Below are experts of layer 3 (counted from 0) of a mixture-of-experts language model. Rows are named router (the router's row for the expert), gate (a neuron's input weights, with its number), up (a neuron's input weights, with its number) and show model dimensions 0-159. Each number is 128 + 24 x the weight over its row's rms, rounded and kept within 0 to 255. Numbers have three digits each.
Before each expert's rows: "comes after" lists some tokens at least twice as common just before its tokens as in all text. This comes from a sample of Wikipedia text that the model never trained on. Tokens count by the router's weight.

# expert 7
comes after: "1", "2", "–", "5", "6", "4"
router:106144078150109101067143112126148083137132138158139122125139098130091119155174109096115095107127117116119114115124112078134102153120112095109100129176109098106097102140098138179119099123156128130098111169109135162140141084101117186088089128095140149108110087114119126140166146093147115181118125173133131131078172118128107117134156141101143118138136149134142125143079125096171153115128108157130150106161144135084120112109085176137143138094124153138177129118134111142149138139107159
gate0:125085097107135130135165121148106143163105094073124126143152141068133155122133099159143127125148145162113106111115113153194143133123124127124118126149140087108098145113152137131118116129117096103121100146124160117123137173113104096126124125125139129120156108108126116144120154188105129151107115133107142088149151161142170162080124110129133141112102138127128134124108111122098129144107070143126122133132122116116128147177154084128116119122115119132138139143165147156147099137152088
up0:129128149125154141167128180164107158116141157122095088150116200109124062113157105097141118181172134106131148120116112125140157124116095103152114099160133187112140129183169114125110134107140109148110112137117106163120105129122100166123125132083160115108108167125091155089160119175091132106127102106131135154115100121149150105132127121111086121173103112119178102152141151088111113155125120091137158054105134158175167121109107130138136145125143175114105155101118136123090138162130131
gate1:132095125144137086118080103154146146138114122125136100100132112117176138067121181109179099160149165132130161099154121100161202100146145129183100122114159146110124129163123112120142113145121113124120130121121097123095151150144139106108133109155128082144180167152109145136126148165142114158102128110134146135106175120110127122131107148130101176173120138144152113116130107097132135154109139114139180154156129174173157118119135113095079138146105119141109134136149129147154134142116116
up1:081123136131129110165149155113079132104121139134139154154134125115109138134147106191147102156156135110110104116122150107094149124152133090098144172124136138128092137115144148120134175180095169129094181119191121118102124158131116133158149176105165117153103151103129149182119119189085128140116113125146080104139096140157083150086149136130143097155144116122155171158134118133118128175141128149138066097123107136093129117129133113118125162137075134117110108074122141094145142135138122
gate2:135173138132082125166160127122091150177142121108116131137115098129144129103107132144083145141165132088134169130121102129147144120114159108114119119139108089087093129116123110130131146133124113104144142119130127102143150159130139118124168144148093163138130106132153119141154145124132166117142146137160122098109105196091148127115113143125144141146137111055131097103096073174144128183091095156172126097139115161153093148122128109139092177174117114132127124161157161125191102088119119
up2:105095104167118132131121116126169134096119126135096117130160114098102133113135173127157139095092140108103145153098072104110145146149119095105175137160117118121132129171099148154184138152113122160124123111113111135125114144171109114148113163113113117118154148138140123143128156150093126142135130097133075108138115101121105147165143132115102128103134128143111135177096139088140128132144100170111158071137079160127153108082119100124129117172141128120084105175121136117129135133156097
gate3:114165137139110102092114117120103121088076121130111130136111140148132179126105096171119138133192168146149173142136141144079113152151083129128135161113143105146158133138093109150080088123096149117110114149118102108131152093135134114107162118121147140155107121159160101110101114122105173109100112120147145112122119130145126123134105166158171161128139104145149104121092130141090158145107142109115108197146130139103138124130156138091127116130090111141132104110181150132127103069106135
up3:150093169097138107154173097108176117160147154089146131126138129119147131141138106099136104130125108116134094110100131116109170106117086168144123133136145147134116110125101102138117132135159087141135114148145169154091102136097147110132119109137106082152140086155119161128135120114128124142114163168140116134139109120147178135161126119136137115142122158147151146092162164111171114140134114092101099123135155139151111142119137151131183156085101148147147109140115139146140103134141148
gate4:111109136103155163134144146121130101126164113100090118121090145084113089118107105130136165128133156135107153178134124143116099119097109123123123139101118138114124131133113136141124151135146101184150137067177129130112130113120106106123113091115090149109108121094139086085104150094109112115135171132139089135160126128098103114180157119128167136146109125144135114115156116115166084105128157163128129093167155127136110115126117156139160137132131118110173092107130133121074137091124097
up4:090101116102099076066113086152148098132114130127137098121156123120110109136134145149142121155130135111143115123145123088120119131154119167166110134138163136145125112128128122128135115191128133130126123106116127136117120171117121101095093126122083111126127138121154110141089129105126125136109115117103153170143151119119122102141131100112131143131137141125138180127118109177152105136084129134098127136160141145122198118133127124088086194138087130146154116122090151129081150089087114
gate5:124139179115140102122097135129125122142132140127092112120137158130138130101133132098126127147148097099149119106070107122094136079167119137114135134160135153133118131105103145088107125148117118073124134115159092108122170097168122085131140104109135101120089120145110087164188093128095117119151135097115183152070116165074183155104098120139104130139104114067139140145137100155132141131110124102138169123126082136118120101117122139130109115185158114153146123152165139176163098127140140
up5:109174164141160125110148142132136136120147131157083099084132160092133180133127091092113126175165086096112115134121078128109116140201162154154134133107131121133113095109140119110100105150117143100126177135145140135125172104190141129107125121119145145117124129072116133169169143077107123084133131128127151133121168122081095155129149149119119149101151122133152084129116113121117163110166136135122097106173116117136055096082127099100173123135109158155130121099141090134128117153104173
gate6:128098094108178108100155085128128160146122113134125123106123099109144123136141122119155119118112122137157156120149115150108126101084178136124150121110088152172199142121102142151167117130138135128130171078147120145118146143092139135143128136152124135142160123146146137080091169102166094121115134163148143111137145106135141112104123117128080148075172135150129122092133140155122107062153147142163134098098145110102163139139129128101120091166142131133141126160129140175159133111131144
up6:158088131147136081142106096160105130122148104104140129123152113099131101146139113136155128131092148129130127113119149117115146145112136130157186140127107162131139135092169158125166154129124092122143161117133138100120157187107113138121138158147093144133176156113148155131105126121148095111150151137139139145153120140140143132147133133113105108116137142141136136106140117154140086098108145139136123125116191128095141128156147121110101144094116162082147142124109135086147102164135130
gate7:134115120109153147109151107114103123140130098130155105145110130082127140076131101122172137097163103166128141156136129118109099152116169136091144146133096115122118152109138133127138094151188062123138154108142129125120177113126106133120151156149144119117117127123112144082103135118131121112155121132119133115143129159113092147159097156145155152100114100151130144105121154093128132110110151156129126120081142079103089145110163132101097108120117099127083159087168139107137116143131149
up7:108074154114147132137129113094121148156107142118117138110155136098173090141114102169144127118125132132161118131130122116139141092107135099104167135120129131105129108142137124125111196139105105124118105135102131153112064132143137140090154139130152131110116130090114179103148128137140135110108121115145162078124131155114132172142127160100137106164100153107138131185121076138130143160126104110081135143113133123140134125138118124122155158123125137116094152098129105134160096111110107
gate8:122170115106115162134180109126141113107111092135153098108147119166091108144105161132072128153124088132128143106114157133104151095107132151112112135138106112091151130118125093102165136141162100136142104157117128100127170143133138127153139156121179137102137141153157134123140123080140142089125137137125132141094086152108140100143162150150154138137121134095118044141106141129090108153150120149106166102135086157131119133069122130114144168123112132108130136172113133101132131128098153
up8:149133203148156131109134184111140122126175145133097136108096112125136165133122174108125118148116132116116174141096078138172119134150110121110075128141072104143124133122123106149107139134107130160140158121123132147122123107144139162102122131128132116116098135097154077146090159142101110121150137118154146135122148078102135124093132113155120125133109112142115139128146119104191142093164147124169115162161134113142117143106121110122123070178153127112127131139173143154110134125104116
gate9:175142155128083128109139166117159150125111131139120126117164090137114132100137143121140109085096124160148065137131139104144110118089110102150119115097167138098050131112111141117145140124109154104136158112197114114167154094131141174156135130137081126095129099145111139161112124137169147127123133155112156121141137109125129110126145149119136175084097104173118123156123134166146124141112105133128138100098108134161052137116151143134126142131074154130121138112115177130132142109162117
up9:105110163148076114179170118131129135140108097178128091100105157102091112172130115142142121093130125124138099134116087138130140147155069151122131157134160152133076109141118109131124112107151138106118134112137107138126144173090119134106124157185109113127156140115152151122144143154094144115108149139093129118150132112126145154107120090111121145136129146092148156143129128121110148081128139117112084152147111056092116136109183105136140119105151155110096106128119113121119143102150121
gate10:145151107084160124146160120146141168123156122120133101109123124134132130091134109132089172111147156150106102101120133104135090148120133117128127071129114150103107151121112104148120164134134126112159145102109148107164128159129091136109147154140126130171125133135162100108123160117134142136139135082155109120096138108118094152139109148165134137159160121145159123141122120154144117096131109122143127106095102120112125124093176108112126123116089157157131145105138154153111162133104132
up10:107115160130163117106100148114125144112159089129155130161121112172127143143111158154157110123164139111134158155126127093122151116105132140087149147102129119156127114126107150125130123141085159141125108117161079089102087130135137112151136129132131135145137154168104104165156155138065085125137141145159093111102080150111146112118135115134109094143165099153112106140089111106117117147151092143125146125140176111158186146143137133114142144118147079183091095149122101124116126170099143
gate11:139138134130141109124095127100118139122144146130120110124136129114144182136138120131121131121199071118143131163117101109142154121135138103164113089135108092145177154128099131071101136124131132133137108120111138122146140128138157098128152116187139054162110109157096100128132142090165144175111115128114168144146113152126154082168124126103093091121111148079107128133137115126127131115118132143113163095080096093143117131128159138080075124110151159134129127149165116146160112118138126
up11:097113122141152096140122169120097105101173136138136107109101128151115120132115109137092137126158099148145182174093124135092080124156151113120112114161174134118142113141137142151161137124098157132092126178128105095110133125112132137121158105138126135111123116154109113148172121173136151121118076119084159130139110114103163173095083123116096109166085143161161147156106157151089136095148114132161171182118098134127097129125114100161127117111129141164144090170121101126178123134116158
gate12:149097125110129139161146129123108105131145139143100133088071107117104117071144093134095137155116152118116111110124143111166140157118094137154095103126150173092103108143140142133113113133114103119101121138083155113170109171104110154113137104109149126115109154130137115127139105111155166094130164131142203165142128147084138073090098140109122144127116179137145109122164143114125107136124166105179128113085165132136115113108109135150093130129159120096144135145152183117145138177099126
up12:148120133124120134123053141147103125157107159132168142182129145152158134131105155130151118111105122149123124109098112163109123123169126114116168146127116069142159163142152109104128115102093168137173152137175120110123122134144152093140129100149087096160099123119152163165115156127136096141122117100124130148110157130099067155133124104121143123104134138126155152104153097129140140131115146102157102150127091127155127147145151147136128169143132119145129118125138151158107117139151146
gate13:123135128114104065115120121093113159152109084100098094163155162096133130122148134131125148140140128092131132142158149104119128119106128129128100121164149125131126115131164122124111115087158127138131146155143118133146140155120137112143140167139147095130118105172130099125145145093151114145109139172114135121074109150147132094144085154120115173106159072092137102148137103111113140142130121109153169114150152130159155104150114148109135107129114117155133098157123097113132128125140108
up13:120185110158122155099121092119108144129173094131131135117114072150155107128126175149112154111148107146149130149109136124111112094124089105111107134131095167164068109096177159121132150124110130216148160141143144107132133107131180164124131123157121102122089074126157132079114101112091118117116156113107139122126129114122094130170150104150142107153123135135096114107144139143121119149171108138127153106160177082124124117143104150102145088141113158152138132179132111151115136137110129
gate14:119158101106140125163144150140131151160134183107138184138139113147143152115161115141100110122173158200166149123153111186101130155139136116103107128108145118121102150170116095116110153149116082113133137126106136127138147124117179124118146106134186120130196125103132168148171141154117161132139141156136144102141113148128128151097144176109109099145112143132110123150144131075125116129126140128161083114076108119156101130108107151072118128122108108110141096100202132133135125126125080
up14:144145114174152109116109090122124137136139132171158110162137116140119139137132139157174129124124148152103103128125146139148122113098128134150143091100110114105110147129110118097134150146121100115147114119103116141137158125127111124098120157127091162183120127134121110146134155120137108137125153123150178126135099163126137131113124104111118095142109108091109147151100129138131137109142110169127134092123107081141139104138102131176114099121139125141115169097127142104121117132175099
gate15:130100122129138107117100065137140140172111107129124100129128138104121103117108191135123139122116144131123121116161158137143150095079140190125108104134098104167147144131156111148152114145153158117132106163128123090162129120137144094135106186161126113120177143181141084145110107128099099139109142128103112145160102150105098144152113089129102129124130117118085127117159094127137115084119130149128152135107141114164129125115114112160131087136149122171136149131083092113116165149104121
up15:112114158130129158134127146138057127064111143176116140177150131135131106164114112130117165138090134144167145134095122097096100133165144102115137127112145170132100130124154120117131137116165097103131131118136123152112101098114139147129133100161128132125131123117129107132110158072099126129138120145117175115127137122133116072101130126126157122084134166098128139151115159146094141101129130116121145144112091134127131132149135144105134118123082157133141176110130136121084120148130127
gate16:152085157127121183096138159137086124066147097098148096121143106095151177153129119153119128120128106112125165142150136124136137129141093134173136127136150110099136150089129140129104109183115108176132104154136148123119107154154130117110125165125159136107140129144125163153128141158131190094157094103098137158167095133068107131108140155133085166150109134102118143131151128122040137161162105107136107127138157114108186120126158134116134128114133100107151108103154118168118132081128145
up16:122113142128094120146113177140169158154160097134085105093167118089139116156123155098132124127142152090160121110110075116110164150142156163094124163119155094125099123141155124115120127125091126103153146128165127155133101092148128137107142156153159141075102124126184129153128131075126115096142123114106148132109123148106146133090108130087127118085144153104169097132163110128110116098109139130140125118188105086143121093120142130138121105173151109078154117149118101133112159134129152
gate17:099134155122170120136114131141101124129112166111126140135101139107152145091123131099100173123134160116103136165138174115075115140104132111086150172112128116142140138133158137156110145121132124090167145127116100148113144183123125137157147171128143114111128132142083108109120137166123114124101138122156119169191122157099128149165123152121173114100133092129148118163205158145162127163107147115149121136140096156157143112082135152074110185163152150092099161127114125091158098114143164
up17:148149112138101149153184169127113133160149111149132163180136113111132099156100159134152150119094137109122115114111155156161142108125111147142108123126114126130098139141124129111094140106163109154118104147141100155130137106105142145129146081154127120141169103126150110126135101108096149119163100088121131116131099121141127095135129120142131057144185157104128120166116082134133172126133176105088148124148123150152120164085143108135149148132078109121133114133148094120116132144102146
gate18:114188112140123129114131169152161118141125155133142114132148126173132111134129120129134091135141145103167144126108105160115147124146125105153094136144104129106105106117115130112132114145126104126112153150140108159163138154097167131116127120168137148137089127198136134127169083088139123117147111125113142114130125121156184145103088178153118105110098116106102098150118116173122103147117147136137127122109121141157139125077126138125129114162146130075160129177149182123104117124176135
up18:120165133150099074104093125127125150106124091156188141094122108119159106115129120124150092144149170129104135070137103140142114113142110141138114092117109090097069135131131120136135143137111128094094152132120096114146127124143160176168121108150117127146120077183079151165162104111105123146125109110159156075109097093167120121070135108129092105156107167125143144117109137140164143117140121142148117169138119146135131111125089153133102128128121153087106140127102161147108138121136098
gate19:131118125129153151104116100149142119118117127164099110091116147102133114111189162114116133118123123132120123107149143127178136158134136148147115087126149139134124106126144110178153101161130121143142110107071107113068111160175134132129095133138084108091140157160156145130106137165118121135120171095126120171165162155132153132136137122138114136135152122113122116119144164136112117192176098152113089107102171124085144164143119105137102112119130127124124120133082147103109139092111165
up19:124112126187139122138108127100135134082153087098086138115132102150111103099153150100078145133138127122169167145167106118179128109121116142114129133122152150136121136099166098123131119143105136132090114090130154094088145077093131116134115133117110126108127173095128113126113149128166147118123118166138147139134153128100132123160149117109133138111134123136137120168151143166143126105141152133132106112145164083126143120138134142086133081146111127108135147145120128128124121111113145
gate20:179091112146115139137122140132124119172153143140117085148139122106139114078166148099122081133123136152146173128133110106136170101150171178131091183124121112093075108133138134128131093105111155128164128127161153169104166140115126121103121120137123162132162109078134123112140138127150116133141125129178129136095098090162135118069125143129106139118152078137137099079164115091147126181149157141133139086133130167128118138127120110099135081180126119100114092158132117137116094123158106
up20:153136138173187113133140113137158102153134107129115119149128148103101137139215096112098127110149160112096146074079102095105136133163129142123101093117125155118139146131192113114158125113110124111159139175110135130121152113077073105120108114117102141135120150145135131105137140143121123148136162111119088119146104098145114140142157132123128097151151069137135121129104076124154122143110086130147137121104119117136109126092116126112124174110145170122113169149094128138129110114136168